From a checkpoint of a small mixture-of-experts model trained on Wikipedia: vocabulary 12410, a variant of Muon for the experts.
Below are experts of layer 7 (counted from 0) of a mixture-of-experts language model. Rows are named router (the router's row for the expert), gate (a neuron's input weights, with its number), up (a neuron's input weights, with its number) and show model dimensions 0-127. Each number is 128 + 32 x the weight over its row's rms, rounded and kept within 0 to 255.
After each expert's rows: a language model's description of what the expert responds to. This comes from a sample of Wikipedia text that the model never trained on.

# expert 63
router [123  92 134 125 102 127 139 137  89  84 121 176 130 137 125 118 188 155 121 171 213 131 121 125 102  85 111 175 134 144 177 132 169 145 153 141 102 142 113 135 124 104  88 114 106 121 133 176 163  96 116 125 108 181 163 134 113 124 130 143  98 114 150  80  45 137 102  84 123  72 168 193 118  83  56 135 142 110  85 152 122 112  65 104  98 102 111 147 108 112 114  84 154 154 112 130 128  79 155 141 110 142 120  91  51 110 105 177 111 121 126  99 106 122  91 197 115 160 171 188 158 146  68  76  89  92 108  94]
gate0 [231 107 107  97 137  92  66 109 122 140  98  42 135 174 152 125 102 107 159 167 156 173  61 145  79  94 148 117 107  95 144 128  79 144 144  98  79 122 118 116 176 135  98 163 129 129 145 139 115 203 160 120  78 165 105 158 133  94 151 142 140 109 100 127  72  93  87 178  67 142 139  98 141 119 142  71 131 178 157 164 149 117 182 114 120 123 173 106  65 123 138 110 126 178 114 133 101 128 109 140 128 119  90 172 142 154 107 145 160  99 117 106 139  90 132 119  84 147 195 169 135 156 131 160 136 118 161 155]
up0 [134 159 197 116 100  95 129 104 145 101 108 190  56 101 108  86 139 133 190 147 127  91 181  85 123 161  95 138 137 156 130 135 149 123 134 118 136  84 149 145 129 114  31  88 168  38 180 130 103 164 112  71  60 117 168 116 110 137  71 114 134 162 132 138  90 145 157 125 155 146  77 177 160 142 153 145 134 123 124 146 114 118 128 130 133 102  70 154 188 111 123 162  96  86 159 113 159 148 151 103 125 160 190  75 151 145 187 119 103 148 115 115 132 102 155 148 111 111 108 109 144 153 105 116 101 126  58 137]
It responds to: Past-tense action verbs. Past-tense verbs and participles after a subject or was/were, such as used, released, built, directed, published, found.

# expert 52
router [158  57 157 107 142 138 146 109 132  76 123 132 164 152 127  85 150 153 105 147 186 113 115 166 168  87 166 147  94 114 150 158 128 179 131 153 114 156 131 160  75 131  80 145 133 137 162 128 180 142 151 116  84 170 114 195  86 175 138 109 147 125 148 145 111 145 165 114 127  64 145 184  82  92 144 176 169 149 125 107 116  94  92 118 108  65 127 178 120  99 130 125 150 157  94 136 108  38 149 125  67 159  85  91  93  93 109 155 105 107 117 118 153  88 141 171 107 133 127 131 118 183  76  85  87  60 135 141]
gate1 [157 115 172 144 125 169 118  77 130 143 106 112 112  67 131 177 126 151 167  94 146 164 132  70  86 142 131 162  95 118 101 114 141 144  64 169 182  81 145 129  86 149 141 161 138 127 127  95 164 137 165 138  80 121 184 188 150 137  88 158  64 104  97  78 128 105 186 122 142 142  76 119 103  98 118 142 102  85 131 146 124 187 117 136 131  93  73 111 178 161 146 132 116 147  83 115  60 153  92 112 124 118  73 104 183 148 136 115 116  86  74 123 114  98  97 145 144 147 173  70 124 150 189 189 145 121  98 123]
up1 [137 177 203  98 177 140 129 124 146 123 139 140 107 152 127 147 185 135 145 106 118 100  69  88 182 141 132  87  96 102 108 108  68 131 156 127 105 109 121 160  77 115  80 133 131  79 131  94  91 133 166 114 137 140 120 156  94 109  95 162  82 158 188  87 204 121 159 122 146 124  93 158 104 105  75 150 129 137 122 142 112  41 105  89 172 121  94 119 153  75 164 125 160 155 123 172  89 145 176 174 154 177 106 162 148 111 174 163 116  76 140 140  96 159 121 137  80 134 101 126 175  69 136  98 121 120  83  88]
It responds to: Articles before descriptions. Indefinite articles and determiners such as a, an, another, This, one, often after is or was in definitions: "is a species".

# expert 56
router [112  95 174 135 106 148 167  76 143  59 137 131 152 191 116 113 134 126  60 177 132 166 121 111 110  92 169 162 107 126 169 126 136 172 151 117 133 166  87 107  79 102  89 113 125 126 170 163 138 122  95 142  86 130 107 130  91 129 162 128 102 156 131 181  88 163 124  93  84  89  74 171  73 132  98  85 121 152  94 114 117 106  91  97 140  85 113 158  86 137 142  98 148 144  99  77 152 107 140 137  84 170  62  81  85 130 107 134 128 152  91  97 165 112 132 136 155 172 106 155 100 174 107  56  96  85  61 157]
gate3 [146 146 123 153 150 124 129 136 131 178  94 137 154 106  53 129 121 156  77 162 111 126 161  99 106 116 153 122 108 169 120  86 163 137 175 108 175 129  84  84  88 113  93 173 121 135 152 155 143 104  91  91 149 148 126 107 131 152 172 108 160 162 124 124 115  85 134 108 176 152 173 149 126 170 165 182 141 142 120  73  89 135 120  94  91 206  68  70 114 199 197 146 106 156  84 160 107 130 106  97 104 155 124 103 146 125 180 119 133 138 142 110 141 164 153  53 121 109  24 147 126 170 100 105 116 157 123 122]
up3 [123 106 126 103  34  99 154 177 158 121 110 128  40 142 136 144  64 145 188 110 153 116  84 100 134 165  53 132 122 155  83 107 155  76 174  97 125 138 133  58 170 107 151 113 134 136 158 108 139 157 115 157 116 190 147 185 110 151 104  97 111 152 125  61  95 128  97 193 121 143 132 169 130 124 139 180 120 109  59 108 132 100 102 136 149 144 150 127  94 151 117 104 117 136 106 171 125 166 149 145 124 155 138  79 158 118 174 146 145 115 118 105 142 148 116  64 141 148 101  58 110 175 145 162 113 101 167 141]
It responds to: Foreign name endings. Final pieces of Slavic, Indian, Finnish and other non-English names and words, such as -ić, -kov, -ski, Singh, Jär-vel-ä.

# expert 37
router [139 103 156 137 115 122 140 109 122 141 127 145 165 104 159 114 167 186  89 152 200 108 117 136 151 103 129 168  66 101 151 148 178 142 137 145 118 146 112 174  76  76 129 170 106 148 168 126 140 124 141 115  42 193 128 149  62 112 128 103 143 118 175 131 101 153 144  64 104  98 147 165  29 105 148 187 130  83 105  58 146  92 140  97 117  83 110 147  84 133 130 161 127 163  68 143 125 106 117 127  99 143 108 131 120 116 118 190 149 121 163 134 161 103 102 195 120 145 105 127 106 139  91 117  70  95  92 143]
gate1 [143 154 127 110 177 119 115 110  76 165 121 125 110 153  94 139 102 158  98 164 105 163 146  69  84 164  85  91 188 143  86 105 121  94 116  82  82 143 102 131 112 180 181 174 116 119  87  97 142 118 149 146  86 125 135 134 154 134 189 135 130 114 187 125 125 157 144  83 123 181 154 164 185 155 115 133 157  97 134 181 122 149 140 122 148 108 106 126  77  84 116 118 172  98 166 169 143 152  92 180 159  82 130 128  58  73 103 151 154 157 108 140 148 147  80  71 173 154 135  88  94 132 129 186 182 175 113 159]
up1 [119 144 136 155 123 146 101 161 141 126  70 127 120  98 171 123 168 157 106 133 146 138 104 178 161  99 176 124  67 104 127 174  86 177 108 179 164 146  96 188 145 125 114 151  73 195 165 110 166 134 109 123  95 166 176 163 137 141 140 123 136 107 167  91  78 172 115 147 135  85  97 142 153 103 141 168 119  95 184  88 172 106 126 136 142 134 164 108 154 139 148 162  90 113  73  92 131 151 100 139 128  86 191 180 116 120 176 167 123 185 172 134 123  99 129 178 113 131 148 125 108 158  41  82 181 164 152 113]
It responds to: Person description nouns. Nationality and occupation words describing a person, often after a or an in biography openings: American, footballer, politician, painter, member.

# expert 25
router [151  83 165 127 180 129 182 111 145 130 101 169 109 106 171 136 134 171 123 153 166 158 139 125  94 148 133 153  54  92 179 186 173 176 151 129 172 158 134 165 123 118  86  91 172 125 172 164 139  74 126 157  90 193 113 130 121 126 136 120 124 108 158 133  65 162 160 103 105  74 168 145 112 137 147 153 126 111 105  68  91 116 117 145 148 104 101 176 121  77 137 109  83 104  58  99 104  91 152 152  81 132 109 115  96  78  97 165 174  91 134  41 157 103 128 151 153 136 149 151 151 165 139  95 105 120  89 144]
gate1 [151  48 126 139 177  71 145 165 132 114 100 170 188 136 113 106 167 109  82 154 132 133 142 161 115 150 130 142 117 150 131 172  90  94 165 141 175  71 150 195 159  97 128  63 134 139 149 142 135 119 133 178 155 127 139 136 222  66 105 159 118  45 119 167 117 125 148 129 147  96 167 105 137 121 135 166  76 143 130 108  79 113 176 114 147  86  89 173 159  87 140 144 118 112 118  99 103 112 139 154 139 108 152 120 139 132 102 104 154  87 114 140 119 100 169 132 178 126 112 175 126  87  92 137  96 162 105  38]
up1 [129 152 127 133 143 159  92  94 117 117 210 151 100 137 149  97 102 139 163 142  99  92 105 157  96  65 142 120 123 131 168 150 155 121  84 108 104 179  86  84  68 115 150 176 107 151 143 100 171 160 146  90 166 129 147 143 108 113 104 125  69 127 158 177 209 131  71 142 132  97 119  57 162 162 134 121 103 134 168 173 163 170 133 112 115 178 147 149 150 131 161 120 178 160 153 160 134 134 102 145 161 158 125 157 107 180 180  99 117 149 133 104 126 124  74 160 102 141  82 108  89  69  77 170 140 108  77  76]
It responds to: Mid-word fragments. Opening or middle pieces of longer common nouns and adjectives, often after the, a, un, such as disc-, qu-, sequ-, Screen-play, diss-olution.

# expert 23
router [158  81 175  85 156 159 179 131 106 124 126 137 110 131 122 109 142 149  47 171 141 166 129 169 121 100 140 125 124 109 132 133 124 158 176 108 132 175  79 135  96 116 100 130 141 173 135 145 143 126 103 192  83 142 105 161  89 120 178 124  91 116 134 138 113 130  66  92 107 136 154 176 139 134 160 106 125 172 114 114 116 104  91 161 129  82  95 129 118  78 131  93 168 129  91  99 135  79  99 153 102 183 118 107  13 108  87 136 112 145 127 100 164 100 119 161 101 185 131 152  98 151 109  71  35 101  90 170]
gate1 [117 191 111 138 139  97 113 175 114 159  78 137 153 125 132 122 100 175 134 141 158 145 129 169  90 162 119 150 195 143 115 121 144 195 168 156 151 147 127 119 148  62  81 157  12 149 138 164 154 184  95 180 126 146 150 154 142 150 142  81  91 157 131 133 144 128  96 106 101 147  86 102 155 162 103 135  92 167 162 137 129  98  53 159 143  82 126 132 117 115 157 174 126 201  98 126  94 128 130 134 204 117 141  98  77  88 119  87 157 104 125 133 165  84 140  90 119 107 167 121 156 154  97 139  84 141 136 116]
up1 [137 115 121  72 135 121 141  64  92 104 109 130 112 147 119  45  75 128 131 139 125  99 111 105 133  87 125 160 177 100 141 141  59 124 168 145 155 159  98 145 117 131 109 135 153 161 150 200 161 109  79 108 131  61 112 112 120 125 192 116 126 149 170 107 143 186 168 122 164 106 193 170 142 123 153  83 131 214  92  97  94 134 115  90  99 155  79 121  85 103 126 135  69 128 154  88  91 126 166 114 125 153 147 164  48 149  67 108 179 126 150 117 126 148 160 118 124 159 130  97 103 101 151  81 152 129 114 109]
It responds to: Place-name word pieces. First or middle pieces of place and surname words, often Anglo or Slavic, such as Hol, Midd, Ham(pton), Bang(or).

# expert 22
router [ 99  96 145 130 172 121 176 112 130  80 147 173  94 151 133  79 172 143 110 170 145 125 115 122 104 126 107 189  56  96 115 130 151 164 164 159 115 156 145 133  40 101 114 106 136 155 116 142 173  89 136 142  98 148 173 191  94 172 121 110 139 138 157 121 100 180 137 117 126 157 139 191  79 141 100 154 132 116  34 102 120 136  63 102 117 116 109 163 112 164 124 112 149 165 113 103 146 121  96 127  87 179 133  41  91 128 100 184 113 152  85 131 153 122 119 151 122 174 134 155 109 155  98  88 139  90  63 130]
gate0 [ 58 113 169  99 130  67  93 141 183  69 152 145  92  85 115  59 153 146 110 152 159 135 164  88 171 144  91 183 126 157 113 154 126 111  88 140 165 102 121 175 112 121 165 109 157  87 128 132 159 140 125 164 133 161 137 137 123 110 109 129  91 112  97 132  70 168 172 102  78 234  77 136 106 121 147  90 181 118 129 149 151 146 139 135 147 106 149 153 113 161  85  87 123  99 134  99 147  96 102  76 114 177 144  66 151 151 135 172 131 151  89 113 118 139 162 119 161 151 172 144 116 145  60  87 164 103 149 103]
up0 [ 93 116  82 108 129  83  94 122 159  88 164 151  46 107 124 107 176 135 115  80 129 112 137  95 181 126  69 120 103 153 182 161 139 143 171 165 198 143 152 113  60 146 166  91 113 109 105 146 120 121 170 127 150 100 131 179 116 119  68 129 149 102  72 118 105 186 131  66 140 183 118 120  91 118 105  94 136 169 126 174 141 143  81 130 168  94  82 181 129 154  88 133  88 142 147 128 173 107 146  93 135 144 134  69 101 162 131 131 163  78 126 186  89 116 138 104 134 137 114 146 120 113 112 129 168  54  93 125]
It responds to: Given names, possessives. Given names and name pieces in running prose and lists, often followed by surnames, plus the possessives his and her, e.g. William, Mike.

# expert 14
router [180  70 215  91 165 141 180  94  83  96 134 110 126 153 131  80 138 163  93 147 183 124 124 125  73 136 154 188 118 119 158 128 143 137 110  91 146 149  86 135  67 116 119 164 134 172 137 143 111  75 125 162  95 175 159 157  81 122 135 115 110 150 192 163 131 145 137 106  88  98 132 160 129 154 133 110 153 129 109 119 139 148 114 106 118 144 124 154  96 110 120 120 161 145  74  48 104 119 121 124 103 176  84  88  76  83 119 139  84 111 107 116 173  98  72 168 112 175 125 126  88 191  99  91  82 104  75 151]
gate0 [164 142 128 124 144 137 135 101 102 107  98  96 119 123 101 185 120 150 183  49 141 132  75 112  99 108  98 157 177 115  78 121 182 142 171 137 114 140 112 146 150 184 155 132  79  88 138  53 135  89 132  96 127 145  90 133 108 153 114 180  85  89 151  97 136 130 185 126 109 100 143  29  94 125 167 105 121 121 104 214 132 145  97 147 159 129 105 139 158  99 110  97 140  59 118 124 120 158 136 157 165 147 141 113  97 167  73 114  99 113 104 142 163 121 107 100 114 123 118  74 120 128  90 217 130  92  86 143]
up0 [104  84 141  84 129 107 127  99  81 153 129 133 147 144  82 152  82 159 159 111 135 167  85 113  86 105 143 105 166 145  70 218 193 142 207 106 157 113 173 125 147 113 146 113 147 106 136 136 156  97 142 107 155 193 101 134 100 140 126 171 129 109 116  90  91  97 114 105 141 146 108 132 120 180 168 140 121 148 145 176 193 126 131  93  87  87 125 130 130 151 157  92 164 147 179 158 148 132  98 143 108  64 135 144 105 129 131 165 185 126 117 179 148 114 194 121  64 137 129 122 180 122 142 157 160 141 181  48]
It responds to: Months and sports names. Month names in dates and place or club names in sports tables and bios, such as January 3, UEFA, Rovers, Virginia Senate.

# expert 46
router [143 126 169 126 153 158 168  81 128 102 120 160 157 162 118  94 145 166 100 146 155 105 133 116 128  88 123 160  84 172 167 126 122 136 148 134 102 142 141 168 101  81 127 202 141 171 125  92 152 120  94 172  99 160 117 131  87 157 176 132  99 132 153 124  66 131 115 126 119 104 184 106  90 140 110 158 138 171  69  65 122  91  83 127 132  97 139 155 110 119 130 107 127 156  64 150 149  62 113 161 112 191 118 112  62 130 120 174 111 180 129  78 170 131  94 133  81 182 157 144  88 225  82 126  82 141 116 127]
gate0 [124  89 103 149  80 111 145 150 135 146 105 127  71 107 152 165 154 164 127 142  55 129 159 156 108 171 169 149  73 152 133 177 147  84 116 117 141 149 128  98 119 169 133  99 168 107 131 180 149 118 154 144 147  75  99 172 148 107 113 148 149  83  83 138 128 169  98 168 166 147  98 132 122  95 115 114  88 121 151  97 131 120 228 126 122  90 150 110 175 130 100 190 146 134 143 125 110 151 188 121  74 124  88  85 190 108  92 134 119 101  96 130  92  81  79 124 133 118  90 158 166  89 120  23  91 135 147 115]
up0 [145  56 114 154 124 160 145 139 165 146 105 116  60  67  67 136 142 109 109 104 145 132  93 123 106 194 220 129 166 116 124 169 134  77 180 103 174 126 122 113 135 176 132  55 154 102 128 145 106 121 131 160 109  62 131 158 120 151  65 139 157 101  92  95 170 125 116 165 106 130  73 172 117 105 169 155 133 100  95 159 116 143 125 137 149 122  85 108 175 144  42 137  88 121 108 148 116  72 152  75 126 102 109 115 158  90 106  92  87 113 139 145 122 113 135 166 121 105 146 159 172  95 139 101 111 106 177 150]
It responds to: Military and war terms. Words in military and war names, such as Army, Navy, Air, World, military, and ordinal "th" before War, Force or Regiment.

# expert 19
router [131  52 167  88 130 147 125  63 146 104 150 170 116 117 105  86 166 165 125 125 155 129 145 144 161 136 163 182 117 160 147 151 117 192 149 109 122 176  92 182 139 125  78 119  86 152 142 164 198  81 105 116  55 184 142 136 113 130 143 157  79 161 138  91 128 140 113  50 118 132 111  82  95  92  73 124  97 155  90 101 129 148 108 119 133  72 121 150  77  89 114  99 162 109 117 115 114  74 116 123 119 135 116  59  85  67  92 116 111 154 101 100 155 112 118 133 124 170 100 166  95 162 135  92  94  83 134 144]
gate8 [ 81 206 140 118 167  81 179 131 135 175 102 117 140 154 176 122 146 151 118 116 103 154 121  92 165 205 207 167 145 122 135  95  99 153  58 131 120  88 174 120 131 116 208  51 227 162 172 130  85 136 162 134 149 163 134 101 129  80  98 134 153 137 138 156 105 152 135 119  99 124 145 152 115 148 162 121 144 100 146 108 181 176  93 153  95 126 118 109 143 126 115  91 167 159 128 153 155 100 116 146 107 149 114 122  73 126 158 131 122 102 158 126 128 128 141 170 138 162 161 105 127 114 182 123 107 100 169 192]
up8 [142  83 143 126  56 165 134 171 113 152  82 117 173 163 125 125  83  26 122 136 110 134 150 118 110  63  80 103 106 131 142 192 113 109 146 156 151 132 118 141 133 149  79 142 145  70 159 127 108 117  75 148 151 159 171 120  98 125 143 132 150  72 143 166 179 121 126 127 121 176 156 153 120 109 129 188 139  46 148 121 108 138  96 118  73  57 169 110 169 112  91 144 111 115 151 128  33 122 132 114 119 112 123 145 142 150 125 116 162 118  89 113 169 185 116 120  64 161 150  84 108 143 126 149 145 152  90 153]
It responds to: Opening quotes and brackets. Opening parentheses, quotes, slashes and hyphens that begin a span, as in (South Africa), "moving, _{, 273-8255 in URLs and numbers.

# expert 11
router [167  72 183 117 143 158 165  85 135  79 126 171 184 156 114 137 142 183 119 182 152  94 139 148 100 128 126 123 125 148 153 121 159 197 124  89  60 178 142 153  55  99 107 126 148 110 179 152 188  66 145 128 110 166  92 113 106 155 144 157 107 144 143 135 137 167 117 100 102 132 131 150 125 119 115 110 101 131  95 105  91 161 106 118 112  98  94 199 111 122 136 120 165  90  50 126 125 104  72 158 127 195 121  76 104  76 100 198 123 139 105 100 127  78 139 141 106 141 111 160 148 129 113 107 121 102  95 189]
gate0 [121 113 154 139 171 133 148 105 157  84 115 133 157  99 139 126 161 138 158 145 150 105 103 143 109 112 163  75  74 156 180 120 142 125 141  69  50 116 115 163 132 121 196  74 149  94  63  71 160 160  69 141 128 167  75 108 158 109 116 135  76 110 172 113 102 190 136 101 137 154 149 127 133 137 130  95 121 134 132 139 131 156 140  98 105 149 226  90 133 188  93 153 173 158  75  76 115 116 114 188 162 106 125  98 135  98 111 152 113 107 125 157  87 129  99  76 132 131  84 142 136  87 166 165 106 130  90 175]
up0 [155 106 180  77 153 196 129 141 161 111 153 147 186 122 144  91 146 113 169 103 221 131 156  83  68 158 152 152 152 161 139 180 142 124 148  95 123 116 174 129  98 106 158 142 163  93 141 163 115 127 186 129  82 154  70  60 120 160 160 171 121 187 127 137 144 125 135  99 147 107 148 109 135  65 104  99 112 134 146 114 146 139  84  69 116 161 107 117 114 157 151 148 104 133 123 171 120 134 105 162 161 178 117 168 124  40 144 137 147 127 140 110 114  55 100 104 134 128 165  67 165 104 120  96 122 106 134 176]
It responds to: Infobox field separators. Colons and pipes right after field labels in infoboxes and lists, such as Website:, Running time:, Phylum, Species.

# expert 16
router [102  92 175  88 171 107 152 113 118  81 141 138  91 160 118 123 144 162 106 209 161 124 122 130 105 124  99 185  84 128 145 134 130 164 126 125 178 166 126 154  42  90 129 119 149 155 120 156 182  71 121 149  98 148 172 182  59 143  92 111 105 119 151 133  90 220 144 101  83 157 162 172 105 125 114 146 145  85  76 108 131 138 104  93 120 116 141 160 131 149 156 114 163 142 121 105 142 115 113 123  83 185 115  40  84 132 102 169  83 143 105 128 134 106 105 185 122 165 142 153 112 175 107 105 136 105  86 126]
gate0 [133 152  88 187 115 130 110 111 140 214 152 172 135 109 124  90 129  80 137  65 126 117  51 133 164 129  98 152  78 165  98 188 173 120 160 141 108 121 130  98  87 120 134 141 110 153 134  59 116 156 130 117  75 175 139 119 113 103  90 102 172 147 115 160 184 130 127  64 140 125 104 100 196 102 173 104 154 158 136  91 110 103 130 152 127 128 108  46 135 156 117 115 103 158 123 152 186 131 164 161 219  88 114 136 150 110 149 171 146 102 153 135 131  88 124 132 167 152 126 106 145  69 130 149 140 133 130  74]
up0 [123 116 124 103 125 172 138 159  86 153 163 123 129 146 103 127 128 107  82 192 100 161 145 136 133  92  81 138 108  95 128 192 142 180  97  99 136  97 153  93  86  73 127 108 131 112 144 188 159 125 145 112 132 124 125 102 118  84  96  15 115  88 132 176 178 148 152 139 141 121 121 136 114 195  82 109 154 109  79 109  95 146 121 179 113 107 123 138  91 180 126 150 176 147 132 132 164  79 104 143 135 158 173 108 177  85  68 110 127 114 116 119  76 150 118 121 118 152 105  95 142  35 123 109 100 144 124  51]
It responds to: First names in lists. Given names and their word pieces in tables, cast lists and credits, usually after "|", ":" or "by", e.g. Robert, Chris, ITA.

# expert 5
router [195  93 199 118 124 131 184 101 107  76 136 135 121 159 150 104 141 169  95 154 160  99 107 126  75 139 140 201 133 143 159 108 157 125 130  84 139 126 120 154  81 103 131 174  91 165 144 144 146  58 111 188 108 178 140 156  84 135 152 171 107 164 165 164 116 142  99 106 104  58 119 139  75 163 146 163 126 127 108 104 112 131 117 100 125 135 122 111  95 118 137  64 167 168  74  87 119 128 105 136  92 169 104  87  76  92 105 164 108 128 103 130 186 112  57 140 135 172 123 129  95 159 105 118  65 104  86 153]
gate0 [125 139 130 144 114 137 162  79  89 155 100 145 147  90  51 139 111 111 130 137 107 126 160  52 197 113 172 102 166 127 129 103 160  85 144 183 149 172 143 138 129  87  95 153  83 131 107 124 140 133  83 144 115 183 150 156 111 152 114 136  76 150 146 197 139 146 106 136 145 162 117 117 172 106  70  89 139 135 106  58 109  93 184 144 130 139  98  99 103 183  93 122 131 164 129 125 105  95 141  85 146 115 184 134 158 132 116  99  83  82  46 114  89 146 122 112 154 139 183 144  97 190 114 135 173 150 120  60]
up0 [132 116 187 172  73 132 200 104 115 132 153  37  90 148 103 116 123 128 113  99 151 151 134  98  52 103 152 114 160 167  93 203 152 170 163 110 168 155 123 178 149 116 135  98 154 135 118 130 115 162 120  91 119 121 111 185 182 144 175 171  95 126 102  99 114 160 146 104 111 178 141 113 125 171 106 148  88  95  84 150 132 107 147  76  95 128  94 165  63 129 132  82 144 132 116 119 160 178 166 111 145 110  97 134 134 100 100 172 105  83 128  87 139 171 112 151 120 131 160 193  59  91 133 166 149 136 112 121]
It responds to: Sports team names. Words inside proper names of sports teams, leagues and places, such as United, Cup, League, Rangers, Oilers, Sox.

# expert 32
router [144  90 158 125 149 149 155 124 138  97 119 141 119 121 164 111 194 189  58 168 167 141 135 153 117 135 174 146 132 123 131 144 163 138 141 146 124 128 109 176 104  61  89 116 138 174 117 117 129  96  99 134  62 179 156 120  94 111 182 130 139 101 161 151 110 142 123  94  54 138 149 158 115 106 141 134 124 149  91  74 113 113 133 121  68  78 114 173 119 130 146  81 123 104  37  74 133 103 179 112  97 167  82 137  75 105 132 166  93 144 131 112 112  92 142 123 111 199 142 165  93 180 132 116  82 107  84 190]
gate1 [125 140 150 166 183 102 157 125 145  94 134 145 118 152 166 110  94 119  85 123 150 136  79 109 123 124 117  85 115 173 137 138 108 122 135 124  96 138 129 195 138 158 135 142 120 138 156  58  34 148  85 135  85 136 171 115  93 155  90 146 114 169 115 133 147  89 132 175 163  78 127 150 202 101  88 130 124 172  91 101 115  92 186 134 113 130  93 157 176 107  84  99 148  77 201 165  56  99 103 113 136  66 151 130 111 142 153  84 151  63 133 182 119 109 124 137  98  99 143 159 111 113 170 159 134 164  89  97]
up1 [184  91 153 134  64 139 166  92 158 200  98 140 133 138 138 184 180  95  78 102 118 142  94  68 143  88 172  92 119 186 112 168 114 133 193 110 102 123 153 183 125 119  95 143 102 141 154  89 155 138  90 157 108 121 117 109 119 114  89 117 112 194  91 156 134 124  45 144 142 135 155 122 145 211 158 117  93 129 150  85 118 134 165 107 140 111 123 103 146  94 100 152 138 172 106 148 192  92 163 188 156 129 196 123  96 136 118 193 160 117 143 156 151 139 127 139 130  84 125 106 156 144  90 145 103 145  99 145]
It responds to: Ethnic and field stems. Name and subject stems that take -ic, -ian or -ism endings, such as Christ, Georg, Palest, Jud-a-ism, Leban-ese, Academ-ic.

# expert 61
router [155  82 154 118 138 162 200 131 114 103 141 129 145 149 171 119 136 147  74 119 177 106 122  95 105 169  89 189 107 113 133 153 193 130 141  51 117 130 104 137 100 129 112 137 136 147 136  95 148  62 169 148  64 171 119 163  72 134 175 126 119 141 141 134  95 184 109  90  87 113 148 172 114  84 106 155 111 104 102  95 100 147 103 138 113 130 143 121 108 107 104  71 159 112  60 129 117 133 160 172  71 151 107  67  92 105  62 178 103 157 101 115 164 152 130 150 144 173 131 172 132 175  73 104  88  99 119 154]
gate0 [143 150 152 156 120 135 166 104 132 139  83 123 141  91 152 175 130 113 139 137 110 140  85 146  48 118 126 123  97 108  94 143 138 151 167 198 128 113  93 123 160  53  94 172 172 177 109 148 104  89 119  79 124  73 176 112 130 171 143 156 120 160 146 136 145 101 146 125 154  77  67 181 147 156 152  66 144 179 119 119  76 125 134 157  60 142  57 124 142 117  84  79 148 152 148 159 135 147 137 157 113  68  92 162 128 125 123 128 120 160  77 176  67 159 165 169 107 148 130 162 167 127 112 159 104 169  95 118]
up0 [ 51 116 102 137 118 168  89 183 154 178 148 187  77 140 106  95 135 148 115  94 166  98 146 138 179 107 104 127 130 178 185  92 122  99  53 154 100 119 171 107  69 155 128 121  96  94 171 106 129 173 101 127 116 127 178  88 115 149 146 117  98 168 164 135  85 127 135 145 121 140 105 149 165 118  92 111  65  43 172 140 147 127  82 152 154 121 159 173 114 129 163 197 137 116  73 148 144 161 100 121 140 122  84 115 135 122 193  96 127 132 151 129 204 139 112 103 111 106  82 149  98 126 141 121 135 126 122  79]
It responds to: Prepositions of place. Prepositions like in, of, at, from, especially for places, institutions and teams in biographies: a place at St John's, in Brooklyn.

# expert 18
router [163  77 170  98 120 132 168  95 145  76  84 204 146  96 126 100 177 188 106 122 191 115 121 116 137 115 160 152 121 166 129 180  97 169 170  94 112 152 105 179 131  61  66 121 140 106  99 152 192  65 118 121  90 216 138 140 117 155 180 129  94 135 157 101 142 149 127  60  91 131 129 139  89 132  71 163 121 137  81 100 103 132 125 128 106  97  93 132  94 114 138 120 151 123 143 143 124 104 115 141  98 125 104  58 112 128  82 140 124 107 116  83 127  88 100 126 115 166 138 163  75 144 121 100  81  83 146 145]
gate8 [150 164  97 140 148 134 167 112  87 124  37  49 146 132  80 139 147 107 108 128 131 129 166 150 123  80 150 136 140 113  92  98 144 159 101 148 137 116 180  61 137  88  97 128 100 132 129 110 166  77 193  99 118 122 132 165  89 112 116 108 104 102 182  72 153 158 122 130 158 158 198 162 143 175 131 198 155 165 141  48  89 146 131 167 110  88 146 134 129 133 162 138 155 173 161 157  46 172 140 102  93 140 160 112 100 119 138 120 174 143 116 137 143  65  93 172 101 146  98 117 130 109 140 153 129 113 121  96]
up8 [123 129 133  95 137 118 126 160 202  72 120 123 172  94 116 115 147 194 136 213 173 117 184 126  61 165 101  75 151 130 141  67 152 125  83  91 127 156 150 119 137  80 111 119 119  85 104 132  92  90 137 132 146 114 137 157 130 116 113  70 150 111 180 104 131 172 122  86 166 175 106 197 160 138 135 169 130 145  86 131 133 134 134 202 141 127 135 103 120 169 199 168 124 162 146 106 160 130 166 119 101  82 110 183 118 143 148 166 146 138 106  95 145 106 106 175  79  79 108 121 116  96 132 192 144 143 154 114]
It responds to: Section and block openers. Tokens opening a new section or quoted unit: == heading marks, paragraph breaks, opening brackets and opening quotes before titles.

# expert 55
router [160  88 134 132 153 156 142 138 127  66 133 168 143 116 141  83 133 144  71 190 163 113 128 111 104 124 122 125 144 142 107 183 161 184 140  99 115 134  86 112  77 117  87 136 121 135 106 206 158 135 159 149 103 173  87 144 118 127 103 119 111 120 136 181 127 137 104  69 122  72 113 149 114  79 157 135 171 127  94 137  82 145 139 145 117  80 124 171 119 113 129  83 170 140  92 141 133  30 170 154  79 160 102  94  96  95 101 180 142  95 135 106 130  87 103 199 100 152  85 186 145 189  75  96 121  86 122 124]
gate0 [127 110 111 181 108 150 157  83 126 124 136 109 110 124 143 164  66 139 100 127 130 134 123 159  95 135 176 109 169 111 146 172  92 129 141 142 117 159 133 175 164 146 105  78  62 110 163 112  75 163  84  90 101 100 125 162 128 174 168 155 124  73  82 129 126  95  68 190 175 149 120 152 137  76 180 171  97 147  98  75  97 122 106 106  89 173 117  72 123 105 156 180 101 174  57 141 113 128 141 160 139 153 117 172 137  95 128 127 144 105 173  98 149 145 122 110 174 171 166 127 116  96 104  58 129 121 119  57]
up0 [ 94 103 169 113 148 122  97 133  72  60 106 151 190 104 152  31 113 112 127  49 130 151 164  95 130 161 111 115 109 134  84 100 140  98 138 122 129  79 104 151 150  77 126 181 165 192 107  96  85 159 146 112  76 129 126 172 159 109 113 201  93 107 107  96 135 138 123  81 115 132 139 149 169 115 141 158 143 151 147 118 105 124 170  95  42 143  81 146  81 169 149  91 140 117 126 117 157  90 125 126 126 142 107 150 126 158 150  81 116 109  98 100 130 124 192 167  90 132 125 153 121 137  98  65 150 107 184 127]
It responds to: Copula and main verbs. The main verb after a subject in defining sentences, chiefly is, was, are, were, also began, contains, located: It is a...